Experts of a small language model: 128 tanh GELU neurons an expert, a variant of SOAP for the experts.
Below are experts of layer 5 (counted from 0) of a mixture-of-experts language model. Rows are named router (the router's row for the expert), down (a neuron's output weights, with its number) and show model dimensions 0-223. Each number is 128 + 24 x the weight over its row's rms, rounded and kept within 0 to 255.
Before each expert's rows: a language model's description of what the expert responds to; "raises" lists some tokens whose logits its average output raises strongly, later layers aside. This comes from a sample of Wikipedia text that the model never trained on.

# expert 30
Description: Sentence-final periods. Periods ending sentences or list items, often fused with a word or closing bracket, as in s., )., ".; also decimal points in tables.
raises: " In ", "\n\n", " This", " They", " These", " During"
router [133  80 103 121 104 140 112 107 142  97 126 124 137 145 124 126 136 151 120  92 153 108  99 162 149 109 129 138 144 104  87 179  79 125 128 132 152 109 101  81 132 137  94 121 136 125 146 126 120 115 117 130 115 114 128 115 125  83 142 114 133  92 130 104 143  92  94 163 122  67 142 180 149  73 118 135 157 175 151 145 141 151  93  80 134 163 107 130 148 115 156 135 166 105 107 115 112 157 139 121 119 152 143 103 160 102 177 132 149 145  88 165 101 118  98 162 141 124  92 152 104 127 139 153 116 140 122 104 113 111 140 127 154 174  97 179 130 132 164 136 126 158 118 117 131 139 131  91 130 161 141 117 118  92 137 136  97 128  96 120 148 151 125 107 180 147 159 167 145 140 140 126 117 124  97 120 119  82 155 155 130 152 121 151 183 142 120 111 104 172 154 163 128 164 134  87 153  99 128 132 117 107 145 108 147  85 126 120 115 139 136 120 118 157  88 141 109 163  88 123 120  97 135 120]
down0 [113 156 105 124 157 125 148 104 107  77 123 124 141 202 121 114 104 150 119 127 157 110 121 161 143 134  88 116 114 127 173 122 139 128 132 141  84 126 159 138 112 102 104 142 156 129 114 130 147 102 135  92 140 155  83 108  94 129 156 106 160 138 121 165 104 125 124 100 141 148 109 108 148 182 138 141 150 121 104 105 128 166 114 111 128 135 112 127  95 116 100  95 138 145 136 108 114 148 156  62  82 118 157 154 106 121 128 143 115 117 122 142 113 118 161 161 132 175 125 148 129 119 137 111 150 154  95 191 129 101 127 143 138 159  71 123 120 142 123 183 144 136 108 128 128 127 109 128 114  97 123 113 123 139 131 150 161 114 195 114 123 146 135 110 151 125 103 120 137 127 149 125  87 114 173 139  91 109 107  75 180 137 148 131 112 175 119 130 114 151 113 138 138 185 163 145 134 119 135 103 136 134 105  92 100  96 101 148 125 138 114  95 124 132 137 155 159 113 137  75 181 126 139 113]

# expert 33
Description: Mid-word Latinate stems. Inner stem pieces of Latinate words after prefixes like ad-, dis-, con-, ex-, such as adapted, exclusively, sacrifices, instruments.
raises: "in", "b", "ate"
router [104 140 124 113 135  78 149 129 161 157 133 143  87 107 151 115 140 155 107 177 119 101 165 140 120  84 125 111 145 102 168  68 119 124 136 112 105 133 184 117 135 151 151 126 144 139 109 104 122 101 155 122 171 206 124 117 110 147 144 150 169 133 141 112  95 130 137 104 125 134  88 130 128 100 110 120  84 141 119 101 100 154 109 134  96 158 145 127 123 184 126 177 109 174 113 137 114 150 140 101 126 100 129 151 137 133 125 136 153  80 138 128 150 129  65 178 121 157 102 115 137 155 106 118 139 124 115 139 173 164 107 141 139  95 142 166 145 102 118 146 134 136 113 108 134 122 111 131 126 139 103 143 115 162 148 107 117 135 113 102  91 129 137 129  99 137 148 134 117 134 137 141 122 122 138 158 110 144 154 129 136 109 185 138 141 134 115 112 117 149 154  52 110 159 156  91 107 104  76 116 169 126 110 103 108 112  88 161 143 156 119 111 154 156 135 141 132 107  98 119 131 113 108 105]
down0 [112  91 111 155 171 137 186  94 106 134 126  98  96 173  99 137 127 163 118 126 138 117 129 122 134 113 136 112 141 116 112 101 147 116 136 114 160 137 171 144  90  92 135 126 152 115 136 182 147  92  88  92 142 181  93 135 119 127 117 123 177 128 163 137  92  92 106 138 138 110 134 148 133 150 109 111  98 102 163  95 113 125 146 130 121 120 124 144 152  95 123 108 169 140 107 102 126 173 146  88 106 128 135 131  94 117 133 128 127 110 110 119 123 112 150 136 113 173 165 154 124 123 130  92 124 169 100 148 117 118 121 138 153 169 110 128  60 126 126 123 132 156 128 162 154 139 134 101 140 152 134 158 138 181 126 143 159 122 155 131 101 151 141 122 138 107 151 122 111 121 129 159 101 115 159 146  88 126 135  95 167 114 148 118 116 160  73 142 132 157  83 105 147 178 110  95  95 108 129 143 118 135 106  73 100 124  99  83 131 142 118 120 147 136 128 141 144  92 161 117 169  95 104 140]

# expert 19
Description: Paragraph and section breaks. Double line breaks before headings, tables and new paragraphs, plus sentence openers In and The right after a break.
raises: "==P", "==", "==C", "| M", "==B", "==="
router [117  87 132 112 124 121 115  87  92 109 150 142  83 127 134 112 143 131 156 103 122 118 105 128 198 137 131 146 114 152 133 146  89 145 141 148 153 125  95 143 156 112  76 142 155 129 153 176 132 108  90 128 156 164 150 147 114 118 156 121 120 154 108 170 159 115 130 168 107 111 135 154  78 124  79  93 146 150 154 120  99 139 143 114 142 132 110 146 135 108 126 159 122 128 182 136  93 181 141 156 138 128 111 110 147 120 116 100 126 140 129  97 123 130  95 154 145  98  93 167  93  86 167  85 165 110 132 102 103  95 123 136 129 132 100 113 128 123 107 115 128 102 135 163 148 119 152 139 106 120 105 138 118 101 157 120 119 159  98 124 130 113 137 106 143 127 110 123 125 143 125 139  76 106 128 167 107 100 151 152  93 149 100  87 141 151 132 122 113 184 173  71 130 129 122 147 141 113 130 155 143 138 161 156 159 148 153 150  96 138 138 114 121 102 112  78 147 164 119 173 105 125 114 149]
down0 [141 111 112 119 128 121 128  95 133 135 152 146 131 145 110 146 130 190 135 150 155 104 107 137 139 144 144 126 134 128 143 118 160  92 157 100 125 148 191 156 128 121 159 110 127 156 124 138 121 102  73 135 166 124  75 148  99 106 125 100 154 154 119 134 136  84 108 107 131  99 157 102 120 140 129 103 151 155 143 127 141 105  86 169 107 125 112 120 116  97 150 112 135 145 110 140 111 135 136  75  82 106 141 142 103 156 135 105 117 135 139 107 132  87 150 148 125 134 174 113 140 116 102  79  91 171 138 176 154  86 151 126 127 171 112 122 119 161 127 163 146 142 128 149 161 134 139  74 109 130 120 139 120 147 153 151 130 131 171 141  64 169 156 129 114  96 142 146 139 105 122 141 106  92 166 130  78 149 111 120 152 131 139  98  93 163 121 161 137 138  98 109 108 118 146 105 132 104 133  83 156 118  76  86 118 118  75 140 105 140 127 108 165 131 139 148 130 132 153 113 155 118 142 118]